Below are experts of layer 2 (counted from 0) of a mixture-of-experts language model. Rows are named router (the router's row for the expert), down (a neuron's output weights, with its number) and show model dimensions 0-95. Each number is 128 + 32 x the weight over its row's rms, rounded and kept within 0 to 255.
After each expert's rows: a language model's description of what the expert responds to. This comes from a sample of Wikipedia text that the model never trained on.

# expert 9
router [161 169 176  87 104 147 159 178 160 111 138 107  70  73 125 133 152 113 134 154 137 154 149 114 200 180 141 118 153 127 141  77  83 153 162 148 178 146 175 135 168 153 120 154 154 102 188  91 193  98 171  97 126 120 149 119 155  61  58 120 162 119  95 115 167 124 143 160  96 167 119 168 174 129  94  90 153  69 137 125 147 131 142 132 110 113 120 125 172 101 155 140 119 101  70 121]
down0 [104  59 200 156 142 101  71 191 100 124 114 121 183 169  75 120 120 129 123 112 112 151 123 108 152 110 127  72 140  85 144 124 106 186 138 131 153  98 187 105 129 143 122 135  92  94 195 125 123 203 146 121  93 113 160 132 131 135 119 141 157  88 102 145  76 125 141 186 152 112 120 145 116 123 188  92 153 104 142 100 164 146 130 135 145 167  64 146  75  71 131  91 118 107 178 111]
Description: Auxiliaries and degree words. Common function words in running prose: verbs is, are, was, has, adverbs also, not, only, quantifiers more, most, less, some.

# expert 27
router [158 201 162 126 118 136  95 143 125  97 154 114 131 151 125 119 115  70 169 138 101  98 130 144 181 109 148  80 149 186 172 102 134 186 149  46 165  95 141 126 147 116 145 109 139 145 137 133 151 101 103  88 142  81 149 108 168  41 111 143 115 101 127 121 156 137 132 167  78 112 142 122 169 151  73 128 131 129 125  88 141 114  68  84 117 110 179 117 190 101 206  95 139  96  99 116]
down0 [121 124 190 128 165 116  98 122 136 142 212 108 146 114 130  78 124 144 123  63 153 137 114 136 142 192  76 129 100 103 100 195  93 141 140 128 146 153 105 116 184 130 126  64 119 122  71 112 142 147  90  88 119 120 132 155 167 143 161 115 113 112  96 148 159 132  85 158 131 143 107 113 197 123  91 150 104  58 215 126 151 102 137  96 175 201 128 123 116 103  78 153 132 136 107 139]
Description: Colons after field labels. Colons after labels in infobox lists and source lines, such as Source:, Kingdom:, Genre:, Owner:; also semicolons and commas separating list items.

# expert 53
router [126 129 188 119  94 152 141 156 194 149 112  98  97 146 149 125 149 127  96 120 160  97 127 187 136 123 165 116 144 132 139 100  65 125 174  53 190 182 175 149 135 129 145 159 165  80 199 112 157 145 156  83 150 135 147 130 124  88 133 140 152  49 121 133 124  83 129 138  99 150 164 134 142 197  83 111  92 139 130  78 156 146 102 118 104  80 110 116 164  97 111 117  70  81 111 120]
down11 [ 84  85 128 154 108 121 115 131 119  88 143 150 177 152 154  92 105 144 108 114 141 137 142  95 106 106 121 174 201  91 131 138 207 158 148 124 102 140 159 168  89 136  74 128  73 138  21 133 165 103 127 143 126 117 170 132 117 164 151 164 124  93 124  98  77  89 152  63 135 116 156 132  98  72 112 114 107 117 123 115 179 190 134 137 158 123  89 134 153 142  88 141 135  62 128  78]
Description: Month names and date commas. Month names and the comma after the day in dates (April 17, 1947), plus years or age in born/founded lines.

# expert 3
router [159 147 131 141  97 152 150 212 126 105 133 131 122 109 163 153 135 108 102 110 133  73 123 170 163 131 132 101 101 149 150  90 111 134 118  93 115 149 132 138 181 116 133 130 149 103 151  93 169 138 150  55 115 142 102  84 171 110  81 146 138 123 213 101 123  83 186 154 163 116 186 120 133 119  82  86  95 140 212  93 142 110  87 132  71 155 140 112 114 102 138 118 124  75  70 188]
down11 [102 118 148 119 159 162 166  99  52 216 130 142  95 227 137  99 192 156 127 135 175 137 133 149 190 120 176 107 133  98 149 151 174 158 179 161 126  98  94 170 145 156 127  91 112 166 144 122 110 106 124 123 147 158 117 147 143 123 104 192  70 148 145  74 121 154 115 136 145 129  49 132 101 133 125 137 114  84 135 139 161 116 150 128  96  81 136 150 114 112 147 134 131 150  80  89]
Description: Foreign name fragments. Mid-word pieces of non-English proper names, mostly Slavic, Spanish, Asian, Portuguese, with z, j, h, ov, ak, such as Maragojipe, Domodedovo, Slovakia.

# expert 38
router [111 166 149 143  91 151 136 136 123 101 118 117  73 105 161 137 108  43 104 150 141 124 175 157 156 135 155  49 168  95 132 135  66 151 117 100 157 171 157 161 146 122 132 153 134 110 129  96 149 129 140  67 120 135 196 116 169  72 116 181 199 121  84 107 104 157 112 132 123 138 150 134 100 198  76 137 131  66 205 119 144 112 128 131 130 127 155 121 139 132 152 115 156  79  88 165]
down0 [112 124 135 114 135 151  95  97 138 140 123 162  82 124 102 109  83 135 137 186 138 128 119 168 179 168 172 124 107 159 131 159 118 103 128 122 158  73 112 105 132 123 161 177 146 138  84 142  51 103  81 145 117 174 134 145 170 108 172 153  93  85 113 161 138 194 101 116 141  99 202 101 128 113 106  93 212 117 102 156 120 165 127 141  85 113 170 128 167 145  88 143 108 210 184 120]
Description: Sports and election table cells. Cell contents in sports results, standings and election tables, such as at before opponents, headers like Votes, GF, Apps, and scores.

# expert 26
router [170 168 154 133  99 179 103 182 128  56 147  86 125 122 225 140 133 110 139 153 120  83 153 132 116 129 134  67 128 204 165 124 149 127 139 137 119 132 151  90 117 150 124 119 180 104 175 130 150 106 183  81 116 162 140 148 157 128  87 115 169  96 160  64 135  95 158 174 147  96 167 116 138 176 128  77 106 159 184 115 133  83 124  81 147 119 134 118 120  90 138  80 157 131  94 140]
down0 [118  79 139 180 120  97 108 172 105 165 139 118 146  78 108 136  90  64  95 130 193  64 142 127 145 149 126 110 114 124 136 106 165  87 114 138  49 117 126 176  96 137 133 120 136 131 124 132 118 112 193 180  84 116 156 127 144 203 114 184 141 151 160 125  84 150  80 110 183 155 136  99 130 138 142 162 147 151 158  96 168  74 112  93 130  74 124 135 155 106 103 135 178  72 171 147]
Description: Mid-word lowercase fragments. Short lowercase pieces inside names and words, especially h, w, k, sh, ch, e.g. Oxhorn, Zellweger, Shanghai, Beethoven.

# expert 1
router [137 104 133  98 132 105 147 159 156 121 177  91 114 130 131 123 153  71 171 170 120 139 162 115 172 149 106  70 151 104 157 149 104  93 122 132 181 160 135  75 137  90 154 104 144  95 167 141 127 111 159  58 123  66 160 120 118  97 105  92 154 151 116  81 159 162 149 212 108 167 164 122 129 192  95  85 150 153 134 131 148  93 126  80 108 122 151 104 118  90 174 117  71 105 103 203]
down0 [113  98 174 136  99  97 136  97 158 120 179 107 141 171  92  89 121 143 122  52 123 157 125 149 165 126  98 161 155 116  98 143 136 153 154  96 129 109 112  86 117  91 161 174 106  92  88 140 122  95  96 188 141 142  48 137 151 171 148  92 118 143  78 113 152 130 164 121  92 130 160  80 131 142 122 174 117 103 221 125 178 155 147 119 201 158 105  99 140  62 111 151 157 144 135 173]
Description: Coordinating conjunctions, of. Conjunctions and linking words such as and, or, but, than, and the preposition of, joining items in lists and noun phrases.

# expert 10
router [155 127 127  84 106 178 119 150 105 140 165 142  73 123 134 126 132  98 133 110 181  76 148 157 131 156 137  98 153 125 188 160 153 199 169  84 126 178 162 117 160 110 136 112 167 126 126 118  73 158 104 119 108 106 146 108 224 117  93  88 195  88 100  98  98 119 163 136 144 135 140 102 159 165  57 133  71 100 131 119  92  95 116 132  84 102 171 126 166 100 175  84 126 102 121 143]
down0 [ 91 137 156 120 162  63 113  88 201  95 154 122 155 106 129 150 170 146 161 126  95 114 131 159 143 103 133 115 171 156 132 147 199 143 119  82 122  83  83  91 161 120 154  48 107  85 132 102 172 158 103 140 145 159 139 137 171 161 156  98 147 100 140 121 174 126  81 153 148 165 131 158  93 115 107 103 162 149 175 199  99 146  88 115  86 110  94 118 103  96  58  94 155 109  91 112]
Description: Infobox location prepositions. Prepositions and colons in infoboxes and taxoboxes, such as "Location within Peru", "Region:", "Domain:", plus of/in after place nouns.

# expert 57
router [154 168 184  90 151 130 106 181 145 125 171 143 127 115 163 114 144  51 155 127 135 111 110 136 142 130 145  83 129 159 109 114  82 172 113  73 156 136 164 116 144 125 128  69 127 115 136 111 130  97 151 110  87  50 144 130 140  90 121 112 133  95 103  50 170 121 122 164 131 119 150 149 197 191  87 148 119  88 130 111 162  93  72  70 147 157 125 129 178 130 128  78  94  56 143 134]
down0 [154 129 135 140  85  89 149 123 129 125 124  71 164  95 168  77 127 161 154 176 116 127 171 158  88 121 131 130 127 112 171 134 102 182 103 200 126 101 172 151 129 108 113 194 110  99 123 104 157 126 139  66 140 131 146 195 111 109 157 135 115 157 140  84 110  80 166 168 120 205 140 123  98 130 102 118 102 130  72 121  64 147 197 112 120 114 164 120  80 188 148 155 133  95 177 139]
Description: Semicolon list separators. Semicolons in dense data lists and statistics rows, like —; chart entries, unit conversions, name lists, plus some table pipes.

# expert 11
router [119 119 134 123 126 147 130 172 147 134 154 130  89 158 158 144 151 132 149 146 172  80 125 138 178 138 149  89 157 129 151 145 127 163  93  72 198 176 189 128 111  96 101 125 198 100 210  81 163 111 177 112 156 123 113  75 142  97 121  92 161  90 112  94 111 137 171 103 106 156 154 147 148 148  69 118 134  60 145 158 124 114 102 125  57 109 170 122 138  91 195 150 136 124 107 163]
down0 [109 131 138 167 115 122 143  69 132 149 105 151  90 124 143 144 111 140 133 162 139 126 195 100 133  91 116 141 112 136 138 115 167 151  97 108  95 147 147 141 141 182 153 158 181 170 108 127  52 174 176 136 133 158  93 156 149  90 140 104 142 141 164 148 220 119 150 102 112 162 122 155 178 169  96 120 105 122 109  65 156 114 114 161  60 174  95 106  85  48 158 137 131 171 115  76]
Description: Core prepositions in/to/from. Prepositions and infinitive to in running prose, often opening a phrase before the, a or a year: in June, from the, In 1974.

# expert 37
router [146 129 219 151 102 204 165 168 129 109 129 106 123 152 159 156 134  61 133 180 153 118 156 137 148 119 176 107 116 135 150 180 115 118 166 145 150 166 161  54 131  99 135 126 138 112 139 121 165 126 126  96 179 104 161 118 213 121  79 138 133 112 149  66 101  47 152 147  79 130 163 142 168 137  62 135  78 112 173 125 132 113 110 156 116 129 125  91 142 138 156 116 130 107 105 148]
down0 [124  99  81 121  40 129  85 148  74 140 123 166 154  99 179 111 133 119 173 174 207 126 125 118 189 138 191  83 104 149 103  92 132 127 124 152 149 117 197 117 118 176  78  86  85 135 152 161  98 193 119 107 122 112  77 114 107 133 156 117 121 135 136 171 114 157 124 113  81 102 105  78 111 129 118 118 159 140 132 155  78  88 118 137 173  98 115 129  94 117 161  99 112 189 126 105]
Description: Ch pieces, day numbers. The piece ch/Ch inside names and words (Colchester, chess, Chaturvedi) and standalone two-digit numbers like dates, ages and chart positions.

# expert 50
router [122 147 141 130 118 170 173 185 135 128 136 106 138 126 143 134 118  74 108 201 141 152 211 122 141 192 190 104 147 143 122 184  81 131 127 113 149 144 183  72  87  95 142 131 158 114 171 127 186 116 168  86 142 113 164 115 190  97 101 121 143 128 130  70 125  62 150 144  74 124 122 172 147 166  71  93 136 114 174 104 123 119 153 110 149 135 152 128 164 143 171 101 129 102 150 162]
down0 [171 155 114 161 172 134 110  96 109 128 193 150 130 141  55 121 150 176 115 119 194 115 142 145 181 151  96 106  81 114 148 139 140 161 111 119 107 158 134  61 117 164 131 127 112 194 147 133 144 131 126 182 144 135 112 140  98 125 125  71  75 128 143 178  96  76 141 103 123 140 152 228 124 125 148 124 120  83 115  78 108 116 137  76 151 150 111 127 145  70  78 148  79  90  87 134]
Description: Number digit chunks. The leading digit group of a number in statistics, tables and text, such as 92 in 92.6, 7 in 7,200, 49 in 49.30%.

# expert 51
router [193 145 153 115 107 157 138 152  98  56 117 112  55 133 150 121 129  93 124 129 126 134 133 151 139 110 165  83  97 128 141 131  87  94  98  51 183 162 101  99 139 188 132 109 187 132 171  47 126 120 142 135 121 121 167 100 129  69 109 146 123 133 138 120 150 135 176 157  94  75 165 107 135 156  93 131 137  48 168  96 123 100 100 170 114 128 175 167 124 134 166 137  93  78 144 120]
down0 [184 116 131  95 154 114 106 120 164 206 108 145 175 143 139 106 177 169 150 114 132 154 143 129 131 117  78 151 116 118 146 164 164 182 155  99 146 223  88  71 122 145 143 167 105 105 110 100 136  83  73 184 125 129 113 156 117  97 111  79  77 149 171 158 160 138  61 147  94 135 123 183  83  99 111  84 146 125  83 147 123 117  93 164 116 144 164 143  76 158 112 156 124 118 135 109]
Description: Closing brackets, country names. Closing parentheses and quotes after numbers, such as (aged 68), plus country names and nouns like bar, Games, Film.

# expert 13
router [135 160 167 130 117 120 204 146 159 126 139 146 111  81 151 154 106 107 144 177 157 105 168 135 156 126 173 105 137 156 110  80  99 144 116  81 160 163 140 147 148 127 168 120 141  73 126 126 150  89 148 147 103 116 129  95 125 124 102 172 196 125 135 153  90 145 149 103 120 143 161 111 137 237  91  79 140  84 197  93 173 126  50  77 121 114 140 102 110 137 143 105 113  66  91 142]
down11 [ 82 132 131 155 127 127  98 129 171 185 138 124 110 127 102 130 105 112 141  67  94 136 102 147 115 113 149  84 107  98 105 165 187  91 157  96 153 141 122 133  72 173  74 159  73  75 100 120  80  84 110 133 112 144 122  60 154 136 182 175  22 136  87  74  96  89 134 150 104 167 159 118  80 137 119 135 148 171 154 148 118 105 109 161 117 153  95  89 153 140 103 117 106 150 118 150]
Description: Name-initial pieces in tables. Short capitalized opening pieces of names and words, often right after a table pipe or hyphen, such as Go(alkeeper), Men, Pan, Y-og-a.

# expert 40
router [102 145 135 118 116 173 160 134 186 152 160 122 128 120 118 120 146 132 111 125 113 154 183 155 153 144 145 115 136 136 158  94 119 165 151  87 208 209 178 128 147  90 142 117 145 107 138  42 186  91 133  67 136 123 105 155 150  88  51 108 155 107 138 117 141 136 126 137 112 136 202 147 202 160  96  89 102 123 145  89 126 114 130 136 141  82 182 126 154 143 131 145  55 119 125 145]
down0 [ 85  71 144 123 138 155 126 140 120  90 143 159 187 119 124 113  35 176  83 149 124 123 126 137 117 156 151 151  51  79 115  99 228 126 105 161 149 122  77 113  94 163 112  80 117 170 168 106 151 162 153 141  94 144 125 114  86 129 140  96 117  84  79 120 145 142 178 120 134 149 165 110 144 147 125  53 131 121 172 101 143 145  86 186 133 119 127  82 124 100 123 123 112 127 117 172]
Description: Months and time words. Month names before years, and time or cause words like since, until, early, by, due, plus the prefix un in unanimously.

# expert 31
router [163 137  87 130 135 143 143 135 151 112 159 121 113 149 156 171 103 102 140 169 142 100 176 128 148 150 170  49 111 171 129 136 153 156 135  87 145 186 198  78 118 169 167 107 128 118 185 106 119 140 167 110 139  86 143 138 179  68 124 121 149  69  94  92 166 161 129 164  94 151 128 141 136 226  82  86  99 149 157  99 149 124 135 122 165 150 102 125 138 130 136  89  86  95  72 149]
down0 [167 112  93 128  88 156 132 104 112  83 117 127  82 162 160 149 148 120 105  87 149 150 136 102 109 117  69 131 140 109 128 134 143 138  81  91 110 170 103 202 120  88 191 184 155 161 129 178 150 224 120 153 114 160 127 185 141  84  89 103 134 176 128 159 147 108  99  85 107 137 138 103  99  80 143 135 103  80 142 165 125  85 127 134 129 170 121 145  90 145 106 213 134 116 160  88]
Description: Digits in numbers. Single digits and digit groups inside numbers such as coordinates, years, populations and scores, e.g. 0 in 47.07, 9 in 1939.